config.toml
n_layer = 12
router_score = "softmax"
lr_router = 0.00151
dataset = "wikipedia_en"
Below are experts of layer 8 (counted from 0) of a mixture-of-experts language model. Rows are named up (a neuron's input weights, with its number) and show model dimensions 0-127. Each number is 500 + 25 x the weight over its row's rms, rounded and kept within 0 to 999. Numbers have three digits each.
Before each expert's rows: "gets" lists some tokens that make up at least twice as much of what it gets as of all text. This comes from a sample of Wikipedia text that the model never trained on. Tokens count by the router's weight.

# expert 4
gets: " (", "–", "-", " |", ".", "=="
up0:486486519441455515506488546514508523484523476499525470465527496529465511495507473537452457516539519494510537539510521456506491500495513492535470515519518528521502479502513482516530554508490487485498498499504474498503445510527469444536551483550496516486516538498528490532506475502473474514566497515479544478490484496484512494485472505474519486504470495478505520502494491448518462515482
up1:468528493525519509506469505481474542542503500549536532517511467506515531511535519532508496508530552548519529526495511478485498461495492515483503485488517517533434513498491507479546489500525519484494484493488509495439490505497516500481525475494491479554484487452465528530543518471481563481495510526501500534471525509506510499487515478521508472472502446548506518494466503471459505520515
up2:481489524472534493484464490535507499491477519519494486495500450469490481491495500531518491537461481501515469505493525494508488489439510552491483514531516492551505520494504543480471521512481518541483484487432489510510504503498487485499491520502464522516494505469492503479499511519457531497532489485491539510437491492487461525470460473467510468514419473513538473492478464474510552514523
up3:473511492510506539490532485518485540533509497531475513527502527499508496500477497509479484541502522528500522510500451494476486455542507515551523510494530466521447528504495545466525497524535508514508525524477539462483485507489476472513539490471495479465569487529538514516465509520480439494509560476487500477485536538510526483481512515506525514498507484534529485530512480484515496480453
up4:531521525501448479509521483516488451482496495532475513473494501498469508521495516524503512508520524479460513480524483499570502534485537472533554501468459510483557505522563490488509477484547525494490503508521551466477514510493488478507494554487503483507504488471506516461470487527475511556460464455504512494481483475480497493503491531494503510531458504529493480496500475533462504474516
up5:505488501500527470480506489497491481479477533516469511488509504482458523487434470485512472530528489541457500513497463465469508472521483429457531507521519512500490501500504509473511486514526492521519479498502499533525509510468533461506514485513563467522556475502531531528457483486486497556470473519466547507490501488451489536504492510484462506530501472490489462493494503482529501463490
up6:509439463493485506470468460508510487500504545526510532492523507478508517519467526522480507509450535517456481523533551475510460566493477483538528464489500513557510467504477521461473456535501506503519494499494525492488534499434533487511490481517514482478528446519540470513513471497501525511543499490518478508522476524486502499531491503491532510501529508484488490483505470484490480524484
up7:470502517486524474482492503524452485517534522446524524517524516490479490508463502501556495541482522485533497537550501497538459503491499512475528490463448476539513477503519526538470519488452509489478489485446487497526500507524468505475539473480523512478506505481492514489455518518474496469516500493517495479504502526559512514495514515490483494469464554477497499506539511437527462491496
up8:502489519555506526522511489475527462509518504477497505498530541499507549512530494494542595528472500496542489530481487557511509465517484479502552500481493522559521511521488529493512446456488540515489541502512442487519494506472543516465498487499488485508468521497519490496484497507509468477494493514499446481523497480499493486475514475526515490485541498527522487510498492535517506504469
up9:453490525541501480517480465471498543488452527497554509478487508508498490506510482502489502533529498481471445513492521525488486486533524467461500517517551518512472512509507498513530506544533490474448501502513436503477492499491424511518476487508484519518483468487461527517502515528465531505478509491527545518512480485524539501519527528506531484487512515533509501479548476542527494495472
up10:507492498509451489483489456514497481526482487510527491509489478577547507520498511471489530530513505540506520496529533524493512496489557514534473517553526515542457515472489471492507508553465500507472550458541497509482559500484520504472499506430498522508523481481523511499513480549503517482483473481509494504490496540483502534512495495531490505485480488466516513515500475451490482488528
up11:496455487513470492497503433484491472473536493482521507518506483525500499509452488530496482496503508553522491523516548474476498459504543453506513488518515472543453500479505510515515491502472467554492496502479546484526461501497456518504533461494482462484516503544469522499522533476497511494485450479504491525466535512521490490463510523485538551490492504499482475531527459473487482511474
up12:449541471476499495504488546467457496522483509465503460444504492493514540505456517531533506487501491513474516498487510496539487479518498530469516486466527511477559465500502467485480520519536494496529494487517505441525498515496503485514493521501496442523476504463477488509526482471505511523511519514534534525441524476501451504485480507532469446519512507488485500507515502459489525447509
up13:492521481482520531509511496489461439497486451501540485512531496531527515513478519512487498499497535495522489511516501561561491510499461499512463521488512530537476436472521465510484500475470481468471471467509501448478486499449528514523489497510496483505513471513505515452529458500490523485508533491465508493505545465474512446524519497508527512495489460518505467463483515529523511477512
up14:557544462528525487479500525529492531519512481471501502491509486529459480525466481480489505484560523508455513517554527528545515503466471519494491480466525522482536493510489440476493497516488486489506511450484474520528548515494537500513462528516486512472510497474536522486451450477493472499495525458512511534476504496486531509508507507492508520492509481540498488472482476469528484472473
up15:497501470451491459476480446513507511506480468491547515473464529489481473508516490511473496552532511506498499459489458463484481482537567532511504508465480468552534519523488486531496493538501515474486521436504499493486516505492522469504501455479497456515538476467473494530487495497483497500509511470497481470482502503550517515473497500487533521505499486534506489527541486438505496476504
up16:499526481507532477506478480452465479499477460485527471494482510510520471483512479499518557516490441528493529483468431500516506489475517478468495468446523499517497519505534476467483455535498541486502488525495474470488520508500534474488507476494496532503546523479434487539452483477493521521495492500540509475509453496512464505540541500499498511540472511515496516475486504486481481510476
up17:479472463559506475453498480480478502518448563497523503520456491472511486489488508510484510498473541489486505516497511518469526483506489517450502480532447500532521483517449545513488489491525520533494485514461495473514492504551489525525522549494501506477493496494491501488507495504557564528535514551475504479513531491509518514528491479465529477494508519512488522512463537478473514483481
up18:481487473503533461463523486501481488515511483479472491467523491487553522501502510513492497513515488508482529476466513471513466500490520544546463547521502483520540459484472477489522494507483511454461482459444530479488493513531491449508498504463510540510505507501519508520535493521460508474540520483473542466465513521512496494521489538500548482461485517537544499489492532479522470470528
up19:507505489499512447472542486485509451493480486536480515485489490486523535500562541533442507508448519469479514480483507527552494522510532483512494513462532517508526494542465532475516493504454524492506526493548511502441528509506496492511528504497525549524494485469500503473452476534524533463494496482488514484446472525532484468515529516480503474511479480503489491507517500506492509490464

# expert 5
gets: "s", ",", "es", "ing", "ers", "ation"
up0:473509475484521536514485512469507516517468469533490470501480465491546556505502532530528473531531498480501539503525499492517483536475501526504520476505517508503502460546513486557498494503508524461489450526520462515518487500478481514483448495456495461520499449510487518516522476472455485500533491495538516499504489465508529505482495532482536508452479448474528497473458517500536520518494
up1:481506501540533475497544537493533499502493480493497480478507508468486544510509494513511472521540503503468538523480492487478465497505534500506448501490517501525495486488521514431537548525481486457483467468482510484451475523510511461527494522500497537521504513516534524505513467466461513487485502535471536488458520524539479496525475491499467482494470499526545496498477552435483489522514
up2:477497442489505505491506530500485475497494459484533441494515481484561491496495443512453463516506486521475487545508519491509504527486484538479482506502486494535457472507487506533460496467491498523474476493488527522534507510467449528476497490538524486502513512473503528457547480507451463501477516504490527481545496485521516480459511498499527486484497503477455524470481502515513490504567
up3:491493523497488479480514494508523490515450454511511528508513492501522542470492534490503496507503527494500516515483479518520511461511462470536500467468520469536493502444505470510504467482486485480502475529511463503435498510545490492438521465494435450528470463494447553535492476495487508519491522486538519501531462490485504534518514484500520465533506479493492537502500467504516480476509
up4:489469446461490481478471528486494493499511507452473525488470479489535506523480500510491521499471452455480529505525497520555507492520502518482540441533502480534521445489520508515525449508502457472478464500516547489510477499554504473471485503470504494494511472542536499543517500487493490489514537492442489508518463505512515524515471521513490516531503501524506513468532510495542467493514
up5:501506471524474546483523516548518506508487553481545516537529495488482503474497480519497472513481495455480456492522505551491449513467498551532501486490533503490504476490487546536517494483502528450512501546499547474522475503498502490519460514497514520524523459472519504467458489491444462514539492496466483489506512524517549510479459532506486459519501518460514494489486502501504499508480
up6:490506500548492560487490510509544527501503501499516500464479481512514515476509514514491488527487512533456514499480525478462481496530505500460536502487492464513502478495536490493496533533482548455498495519500548495472448500501530479493547464510454471498516507513542532501507502490445493475538452547475497490493530491513485470498447518495503492492532477471525483446527534533507484540508
up7:519463470521538499518540478469485477527533555501528521506528495521536519488492514549496511477478479528520502458498515542499499481497532551524509477513545461521491538447489557523487514461484474456513509491469534487516502499503476504504480499488478505529462489475469565502496516530475529482532502569521484499487484491520504490494496519517536499486521543504518517514481519498516531498514
up8:528486503515472524491470488503498447531527501506500471531446540518496485539497530453474493511510494487504519515458497532477518519491481541511530487501489499492502512469547479519430467510494460515489526533537491472517475509504436543515538495478517485448496513517500526489503499455483507481477511506528521461516508536530522514512517534526471491543481490485497522443492511518474508524481
up9:500466488507485529534507496500519495539509497462503531510533519542512490471522530451448550493469481509492510438520524565482533522476507503490497532487491502503493455535487525475501499507462510488503519501497538496494475507450490485519451521489493492510466499494505502533476551515473515509491522481513469479532512483524551503514480542469545538515492538536517493495462466531485505499524
up10:446508475503527521489498486464525469495479506514519522548520541508499468516506512482455503510461502506489533499480520531484491471535519483519502502513457492523509495468513548499477487476547479449500441480493489481448499506531520505449514522542441511483494509502480559494512481485525509504484559502501488538510499494483479540472501499490454501510513503474521492488519499550545471515496
up11:518474461497525506526511498473443489492502481474466492479492469473495493538485523522482479459503506471475557499508527489557529526504562498500530514523482506502520487522493497483579511495442523493526496492485528524456473504501506481486527526517539510545482547467502499535562463523499538493485519476485467507453517515512518521486481523529497476493507472486492502506499479484483483488501
up12:528505508475501501502479559526517510575474499498529436504473433516563493542564479511490465489535511496451504483495503521499519532479520528513516502510484498505528483498497484466525501484489524486447534499451473519512469492491488466547497490477497529471538507513505491487500504510504493517476467504498494515480514572510506529516519522507516489488487511504478485460497495468507511471517
up13:529492533496468483544491471510516489496496492487526533492488537488508485517526497538535438506527505522453493459477441456501528520500543484470477541533520493463497521522488562498497518501513520515502520547470509494527502511458491479507499505462558528530527486487512514519499482515530464544496465520502495543504530482493487503532505508537511466503472504501535510528476531518498513495541
up14:535472517488432502521519482480512512522529552506465485548514544511512484492497481466456500505524478469469505488485482475504505498532510521506472483475527467470507474504516496498522473470531444477528533492517511487472481512516508541532531484501523530464523538517529471535478480541492458525506520484490526470505486501474460508548477522456519530518468515521551509515502491511537513499496
up15:480476498532489498517512471483535495486507486460519500482498528553570504497480523516438499501534534473488517512508505459536513499455495507507503471502473476515509481467498475526485536524490500466492499472480535536484468512520450500498517510509512483489525484481483487504504505504477513539469540504494501466498529481548561527470518477479515488532475504516479510525534565517502479533561
up16:541521499474548505485498480478491504530459467478459484489515532510544452486516504564510580469473492477497504520490527444504489444493522528493522486464486510540540498517515523482500505518479479477502501491487495504507512504522518472557501489501470475484496492508469507498537557542513503484500532541496510507511501523461540524494474519517468511495523493465511504468546494501512485512483
up17:505503513515483511459503481511477481505481534504545559511504489518492520508527498498515493450465542509501523499520526545512440535527519520460562528505506486505464541492463481513502489524522481519504491558463528515475451501537526552491523510514515483528524527504474556535491513476503500505543481439498482521523484520480490473485491514478499515501476488506515500486496483502518512549519
up18:499474534490474495478517510494504523506502486515528510481501515496521529495516542501532481490499539465534484492497506460563486542523523534497481556488464487461485506520432515478544525492488553499479523477474509492487503515518501480478495532488518515509472488459552489522519506505489477492493506526495532482490527475520510493455493505528483440530478554532518496501487575504476515479518
up19:492463476526526491497459495495506458513532482505478513492456486548500524437480504518480519442472525494498519519479534478495480465503503488521495462552537480512494496469519498534492507519510530523520525521531507482538460503478480531506515463465453478504540511480480489525493478545490483486495488505463508519484477496550526462469491483507515512477553520525487519493553492450501485480504

# expert 3
gets: "\n", " the", " to", ")", " on", " by"
up0:512511485502481499493487521452523518510529541529504486524502518503461466487520491535480490517456547491512493462477465484523501501503485536510475482537553541489467538498524528488535491511511485487471485493497537480512523502488504511529451519474515489531555451523478497491431501481536512462460521517498474473516482481524540459498468491531507499489498518452547526518512511487522500501470
up1:445509496479554512488552495524453488545457470535511541517476465522516496508498510513485499523518494476476510530486526520518505482479505565520494526463494481485515468522471514487534475493497504480497509481501496499467462521535508447500482525509501513474492493470515452490531511501450540483522503483488558513472483490460471524568479508506510487474483464536500504477494473487489492492530
up2:503480516475502480529498508512454498493496465415463499485496499495478540499480479503488519489502476429518499498532528507530510506516535525493480493488488496527480539491464479478557484480515490530487462507525479507508499501502541505491530509490491505504503471526504513537529529510499470537481531530494516474491488469425482528505534558555490489492452495497481538472521515497499482538483
up3:517489456546476473523525481476478498471500462498543474512535511530519500523507465551526490497509467496477512533515506518510519515479507505510489505526496543503460497481518463535530465467577460517484510485505483463520519512484421516500496494485485512564480481481491497476496489529475522497460501508503548496485491493540510515453522474517524460513514484491504508504468545513496472499501
up4:563511490477505519489454480472516535518466505529547508523486486462485484514505506490487521479479488477515513488456518478563524493529482508507502480462492458518506499486527482536508496503490522482471484506480485461497487495487473528525564517483505510514485479514547501513505535493517500457544511418480524463498502502510502505474509503502513534490519514519555516481472521505537460445527
up5:485473473493524475502470504534527477492536480480484477529429520502504564463500482491519534544451479554501529512511500495471446501515545509502523493468489521504490513482449521457513482492485534497479522483524536505519549501466485499509518534435527494520501486494489502480510506464477517538478465522513529467482521482511527521497509483480516487510491528531497516512493556502480498499485
up6:508444464491533496503552497523457495505503536465516508478480495470488476463505511536472515469551493467493543533530504474485484497486539513486450510500463490480462493488462484553528506532522476468495479490483522496458474499500476518486468482501486478525501530518493482539503482531504514504488510531484519513522448521505533560471469530488543528503457472512501501510496513487492468463504
up7:505490511493484481513518503515451543503489516563489509498513543518468518510505526493523551519456451535504494504509522531526483511497484519488426482482490511496522495457549482485511503495499460498513522524531494520520496507529498453454520468497470558500552491480499500478500478496523504535461493535501528517476497489495532541536516531519456489515516507509480539494485533500483501495448
up8:469473478493510496515484456478539482561500510512502505481488509476500496522492532541475493502528518524539482524496505483529486466522510540511546501514509468506480488474455520529488472485496481530526509550519485518484535506482546508465489535502512475485524501518511514479501473505549480498461526509491515553461491494493529512515549460568517511492475506446485545507497530543477513525480
up9:490508521538483496520483473543496504518512508489480494483526542485523514531546465523485524529481489511511496464533517481509469512488485482502466466492550525520488523526482486501535519455511512497473482425575535478514493507495525501527492465517534545504487487502545481464488471501477511513461520496495516493494516476521495512507527533499492496448523517517445546526454492503525477501470
up10:517489467532495495528487505539502485504504493515536495479478499512476542539462514536543488461527499470491517497529523503499430511467511495464480505512496522525475484500480495503521506491489542496489479548462531477522465501506447473490511541441471507512516496508529529528458455571500500516462491495523503507517506534521540504470487503486510486512474501498509548540495514503532452515504
up11:550523491533452515539481508492509489551463525465467502497495540469521503473506510487489509501485450503467510528499514487467465511445482489523488499513483478497522508557535507510502567477509490525487495546490493476499524508507471504472500471471512498486548531484544478518471548538502492537466507505518508492488494503461536515517507544526499521518455512459523504515464483514469481498500
up12:478508547501492495546482513486454528508511495488489518520469504528524502511501498546501503498497549533504529530474532502515493468493543513511529487538519513490490478474500534494532477508493532464501497484472492506529505501495520515519523490444487520516532530494491519545498568545510546491467545536497535542484495452486482533536447497521478517495500537540476505494475537509511511480464
up13:550539523472494492529486476469524483516575554475494497498492470510507537497502493463539574494511484481504501514475490491503484489496534510447514432485472506527500479462489545539475510549474486469510504527495502497511517495547492493483445483482530510469514505533473515484518514500496496501522447521461500514490491485516513495494475519506530482499480502483513514500535512500523480451481
up14:495437468503489485471440525460480537506540489488468526477484470515489502455505497485558502472493496481497528508416506532530468487518516492501495444499528469552475467500473487535542505468494512521499478487492509521503502493486513502501523479486514501517500520512506521511519507483514478526485480516482500520482469491472501488462434528503498481499523493475468531461491490440510504528512
up15:491496481520465501483481488499540491524561558507499502502477521488566536517476508546458509537504499499464470522457523442514506504509483518523539498502477534478475473496458496514501557494499505532512521497495525507521516508490491503510512500490513494486526471525494514485514501475513457494481472508510553493540510505485462464500505532491524478427488481546488502461450512496533490481485
up16:539500476469516467482461489466449510511527495489501521505488492507544498485527485481536489506454469507496568539485493469508490538456532479501445489539495488528507502454512506542524481479520484500493456454484523498498487498510508512468471470476501499484491541526525515552536481512532462512495511476463537480508517528536492498462474514502514495505479509512531537470485515461499485461493
up17:502527493444521509512496530483481481525450516510504542524537514485515475481500515547507492530494513503524516540512529465457527510450497460491480507535499537484552482458519519495466489468547457537482480569496495518480496506456497488508524477489486476500548473472506524521562469506495547498532512511497554502491496504486482516487479489500503492471490472489486509520511527494485500489528
up18:490509503495492495512514504492524451478524524502500504493472504538464523471495569536537530486516494505459532497494474488532463480470492492498554523447491528546522503484493505531530516477482531481496495489512514498506489499510489482501526496492513504539555549517546523558465497503494505498525478518471495563504482514469494519460514452455526532503457522475517472513471507470493512505511
up19:488475465495508518496514534567522493486512473514525509471529489515517478517545507509510509506522505514547457477489510520524409504485531466468503471529471492506470487453513452518481527490513475455500523489522519484504503505495498504519471512516483555507516490460483544484485503508498501517477452514484523512493517472504503449475482526537479470514543530473490531519524491538538520495503

# expert 0
gets: " and", " |", " was", " is", "-", "|"
up0:499515473462459542453528531506522547479504514487503484516510514481519485528489504524465520534464510522477484437459479520538498505482545521493508524557497493515462497480513494519513499514491484530511463541513532501437454508525503508512524518508476491475514498479468513484530506498459506478470458502501512505489537457479533505496463530506486477495454487494499447495533522530530499484515
up1:541510496510520528523449513509475479538493486527456518514502489468491493510522515480505506452503531460502493523522499477502452512481562518475533505484500525519489450543533483483518497536484458504501426509516478549472527506489512521488420519480505505484486502513531515488508472517516506503487482487491478506483478540449506508487502533519487479469509485471539475480453507474521521502493
up2:491507468492488508542494530524478466519512458500519492440496506503478547461519486520527514456490501519471512462525515454493452495499493518472500442497470446455481488465461476550529528493503512484494501509516492496502476506460496465470532537506495542456524492518482509518516527471470515512495511520489519473470529476544526532494507518490518501503450523496449518487512526496505492508473
up3:512522499500558509519525480474478503523507481548513493486507491521496475524489477500464478493468517528515559453497474488516469461480499477515542497515508481561445508485457476504491475487515504476514489434461471469495526501520503456518493469518473512477519496478483485484524479524544532520479499487459473496518470488484505552470518485538506513478529485523512451490472493475500529479486
up4:518528477496490481523524477507510510484531533461520539492504474513534490501511508477501519526544486506491497513504504524496526465505543483444539478523448510471478511527447523498523463464488509526493493504538562509546523515449483511522523539494524489445528522469495517532488458460468497486491501480493525471529553491484486480489483462462518472476481479494514468507464494501507513496490
up5:513508496582542472535513512509510519473537495492470484487515483498522513489479469570454491506523506512466462531511543491460509512512518493477500553515511495515502523493512447473504529519469488519509465529482515516493471507505427480541506461470449538503480474501497509465505492507464512502479507514526529474466490505502522500498522520553465504499487485500527514491499488535524500507474
up6:521496493533499499490491524472531462524506479510548518511532529524494478484491520478499483486485541488480472500498524530468472522505523526437494489497450476492508506460447535506509478517484465471500478499457502493463496505504508508491526476468489551502491482523507474448454494514525482518482528472497479491559541552508512542471492498489539514482506505511495497440510551527518530502476
up7:507507495528499525537515510476562501528527504497497545563477460490504474468491473487509489535493504469527452508504494478452494476486484491505511544496460474498515471505525488490545475552528498535505472474486483467472521508508514465504502477474538510491503457475535524470513513510495489509497505516478455519485513509512520510511495526509489451555500461445499473479486519494488546548527
up8:486514533533507486449498498486485479513493480458462486529451521453523555495542485516501490520447518499503514505532512474507498451472491553472515490504525483451483539460493455497504455508483504484524529514481541495466561510523528505507492504496468489528462496509495482478505530515502484485491437522466478530542503513488509489536520499529509497499516484494515494529501493489500459530467
up9:518507515476537531516475423493528480523500461512514519514514510495482501457491521482459482554506482487474495486515536514504491546482528474516465555503549523494536497503495536453479493438482511472468529508473501509542516499516472509551518520484516490493471477486485473517495530538496513446539508519526522503459472494526513484489468486498534513480508493455510516498498519481486517510523
up10:530493499495478500501526515485497529531522475453442503523516507469531471470496500490524515475512479502476469516469489482520508509487542477495485514565498486501494473457490512538516513522513478511512469515539514540500479506510481491518500461461512518476520498520497527525573463494477522525510484541480518516474534467477538528497480498544474461498459445491456495496485542490523478530482
up11:505527508500445542488506547513505485502510479497455479526499490475497499516503541454474455496531496471541501469478514496464481449495536494478477476502490521455444486505512482486533535529475461477489480487497495527453501507546478492492481512495462514529518482473479498512492479521518461484524516516497479508486562494515502478505490447526539548510444484493497481492454495497533493492492
up12:491471507517497463454543533495486529504505464509498444509494521477517508503518478480461477532526482491481467532504537485482569532503521516492518501506477478476484504533509486491475495560467523490515543504456501554514529520489496453539502479539524489456498492533515512511546471511504511525511511512522505554504521495499526540519484528521477490453482518493492493490491515475456487527468
up13:540477496503515484493514516511540525525515462539482476522527462497478499484490485499503502542531554498497460508512520511500487516481456510567468531519535528483503480509495477487508495490461519542508468475470526485482529505551515513510460546513512483497524514486503510492478460482503485542472544537486483507443469503489461487493467505503497554528481487513502552541514515526498518512470
up14:512470503493513549507508529482521487503539480489488455493524502469512483476533520524433551521523518543473507485508475531511525517524507530509474498446515489482489524506491493474510530495471534454511505489538511503536538504482514478515463546484495507507501490481531534507511488524469464537486559514505476454477474494505516555506504518556509491509481505536529517501468523498517547510521
up15:519524475517482502494509493488514520449525485483476516505489558495488531477477504466492526527480446503475495508516536483490510512480526540465464490485486497535524457483484495502465480503498496474468467461558490530438506505466530493495500493529500528511489482514460494464493471492545528493477498524457487487491525483492527545494459495491481490491537501446452477474486479527535466496463
up16:523497514529536554498541571502480502445535475499479450479516527493485503526522484500447504534529469490468520518538504465487490507515532513521522511532487489503479519482514503517497520554478491499531495505492465534466499514471494496514517480516501543465529494471512495478505504506466502521489462525513500560510544466517535499520466464478501486486484515466517471472493515443509501523510
up17:488513475479510504522491532469508465482501475525519484502533479521504476528523510469525464484444479492502512523500517450502531478534493469483472529505427531518481469513468469518537554498459478465489488491478495430475512511494492515505486455478499491509471516440492524471489486509485506492473472480476509529453553507480498488486488500481501481514475495460461496499509504532541500532499
up18:487527535477486489481512501483415503504492484517482517462471456466512498554536498477473504442538517480485483499484512490503499488544479450450512492509485509460472490484525519511504499485486514454504542505517475505512461507514504511532516503487493465444531482444493485489469491492464485522503462466506497485513495527479500492510479496552522502500519483495497507435497449470490511497505
up19:520514513514505534517540497494495497503496544510494461479506525490494529528528536519462512488509501476482504492507509532490506512500486493475496499471468474490441516441479554489522531503459525481513486512520510444493514507562485473493479478478494514486497427448530519497519507532482482526462530531510461447496491508487502509467482502532460499541490517512514537490464527542493536509491

# expert 1
gets: " ", " B", " P", " F", " C", " S"
up0:495489501456508486484486557492476497538526518483496487524551508434523498526517512528513489498539508511526461479505469543500470427499522524484478538515483481475504465526481512506525503503444460502493493502447464500476467505525482502495525501485509525491498536484506496451508500487510506521516533455454495524477492523548510558519517536511499507506458508476489481488495506512537510498477
up1:491520452504472440525488540510477468523517463438510483474532491477520454465463536497522467519493505503486494502497511459498481467492549523491491444499491495479462509453502491534473458485430490496482516521453509482491501509529506510501525498501506486494496528429508509479460530501492496510511509481504489531493492470466517511448483504494493483502547481486476506470483498512500469497524
up2:503457512525512537533509524480519457498520506519498501458492490510496524510498515498470548521512508462495445503503517517552482456497476495556494520517521505470524485514514497462495498515538413507507512499521526468454475510556541506498494490509467538488523505494515493497517507515518489478435475502495502505521538491512498521461464487466468533464496518527489490506470491540494466480479
up3:454504538489509534548510510528516464564491514478533463509504465490483507470525454499525506535495514477547485460528515524534524456493456537504489477485529523472529492488547532501477501496516480529525546471486488451489511513525542479505446519542459509518511518467471503538506512500492491528525498514497482518521523495480512483484496514478494531493520492522459478477476482486507519477501
up4:446439520469517496485490527502515511546513495514502494505469477503501501503518526552491501477486516533538478505498492506500518491457484544520506503509508514513490504524459523521509522534473483513497524486491480458488507508480512486471487553536465484486484471451534499532504556533525545506569498496513503512510458479479482549511516471558509515507473535536489478505488547487485480478500
up5:519513479482491513509471477528508488535493548512492566542491508483535524483525500485513531487464566494536481490470498496547486517507521521488488493502534493515474472517474533559521506462503523516481494478479549473484455487502488530474501474445529509521518514515522498512472492503511477538521511483476470515511471537513490507476501538515507504520520491512499552448488487534566490506508
up6:496483522458496488476521520500496467526530503507499484485518436541518531465516533501484475521497492536529507475504490506522488453529438520511549482536509517474490518506482540514525541495483446506538517516503451494502540511537474480506542498529460520509519509503459516567499529494503485510498484473505523502526531490476534533455496515502473505505493483557486506523480501514503468483516
up7:498495487458512483529483487504480467485530492471521517501514508546534501498511517492507484461469526547495490522493484514491530490499528496485495509572455485540492506484515534519476489470515489505487483508453480492491525503464481527517503487480485498495561536512457540494568511441498514496485477480466496534508551495537502483501533499529497468481518523523525469473484503503508520426522
up8:470519475495536474528494485517528535481472481497482544487526494458490540493476513494515494520533445472478525489501515547511477511485533510471475521536500499524520527491505479502552521533473480450497477472528499515475508523480581471491490487501489538499490455491529512503472490500474506515524534503474554504525497495499493497523464542496473487511486485487530509452504497448506511457538
up9:493455500523469512450520488471509499542505456486526491498508493488475512521524480453485484465474496491541522508501525543500461537481484501474479469541493476469524461502500526486553465547480453457482535489491475495502504507524491492521495510495531529523525510481544539483480512531528513494576478522488494528515531504518534501507477472478517482473469487525467519498508541470488494504515
up10:480523561489475518512495492493467550508455532466503517539440501586467471482507494462496488464482555519520504527499545513546494492515520501508497531483498483509464469521482517493482497501541519487513519500501505502496532517537532493519505551513536508487513523515508503526515484502516501452478474493496555491470502496469509459473481521521500548501524496461506511477516492502477477490523
up11:494490507525495511488497536498524480531491474498491508517484461483523535465535515483497488550512507498548505479465499529533514525481475544488470532489526472506527517476533494499518488551468474484473505455488454570497538505465529480515443533497463527529480476455490496513514495508471512484503504505510532560530494498497564518494507493516509495463499535531506518532508503480527510493522
up12:493513509535520499523501515501509536508535513522475482494532500462481530498498483506509515526458498471490482508500502496496503546531538515448506529548481509496531462480535495512544477509538526489507467510457492533525497501521503504540527466486539565498530506494477527534514514484481518484491480487549520495545525482493556521508500506497473502456481458503469545479491520490532564492473
up13:497479480536488450511482473488476512486530499497496471525502496506525498492523478500456505513504514467485488500481499491557498515467473458506542527551497497452515484490504521458559475528511520529484479487481494488492523503511444548516504516475492507544478568484499525462536459486453521458480490471465509543489540520501497484507532501531480517497510548515499503478494522539496483491485
up14:506488477452465493480467522468482481503507481515529487475500504451495483493480443510470538507484487483427499528445479487563487532480524543516466477530491511524467476516542509509491489532518507502492534506465506511470499506485543497482464492505485522525489482486503457502506453481485503481464528460478509519543442501494535467528517487468484521492483481505520507520463497497527500503492
up15:479500501474518488493497486490463452483536550472500529508502486551522494496507491522548501468458522491485486514523517542468482455470525487529537517516486501502502478513445524461509501484494468546486501489449513513514479500518506501464507450445527509482530523507475485509517531474482544491498462493464473469527492495534474475501500562510513549479495496492468492514472515494524532473499
up16:520557499483490474444515490499490507511486487444506494481530495491528505513514526476504431462512522485481515507513486468508495557492502481501501516535492486548502524492488470469484519500500544494454455530512471502488525503512507486532534487490524487518483531492515520501493461486494501501564510467506495508485472519489528518534481518513525427530469492472493474514541445510539535483491
up17:501524468545495480487478513498481551510484517494465502494493509449461515505520491509530516493507516473513423475552540494490522544517545507510454512503482523495488507482490524468510446517507509477456501462477525515494523503474489538514498473511502479546503562528479490511499505506468515452514446465514475500495528488505474511499476517527493500491508478499523488486529510532550526457479
up18:496473473511467456510518503479485522503476450470539483510509465455467472502495488450486430486494510544504483527473499513499536523483549523525533503482521528498511470454477447498482459478513489479469519519511509487485554505506526480484484450514482493486542497525514495543481487527513509515488499511484499528530490493497526520472529481550545475468516497498485507519543467523497505474507
up19:451538507507512509487540528553517510484440476479499511517497524542478462523503519501488492507513489483518475523528504510489537467483483515480459449534445493503494485474510464498492487505497481490502490486450464469463525513478485565539492492481504536531482567507475510516554502499507487448508496486465475491519535508545523488508514491507481513495494520497468520508456521509502503506470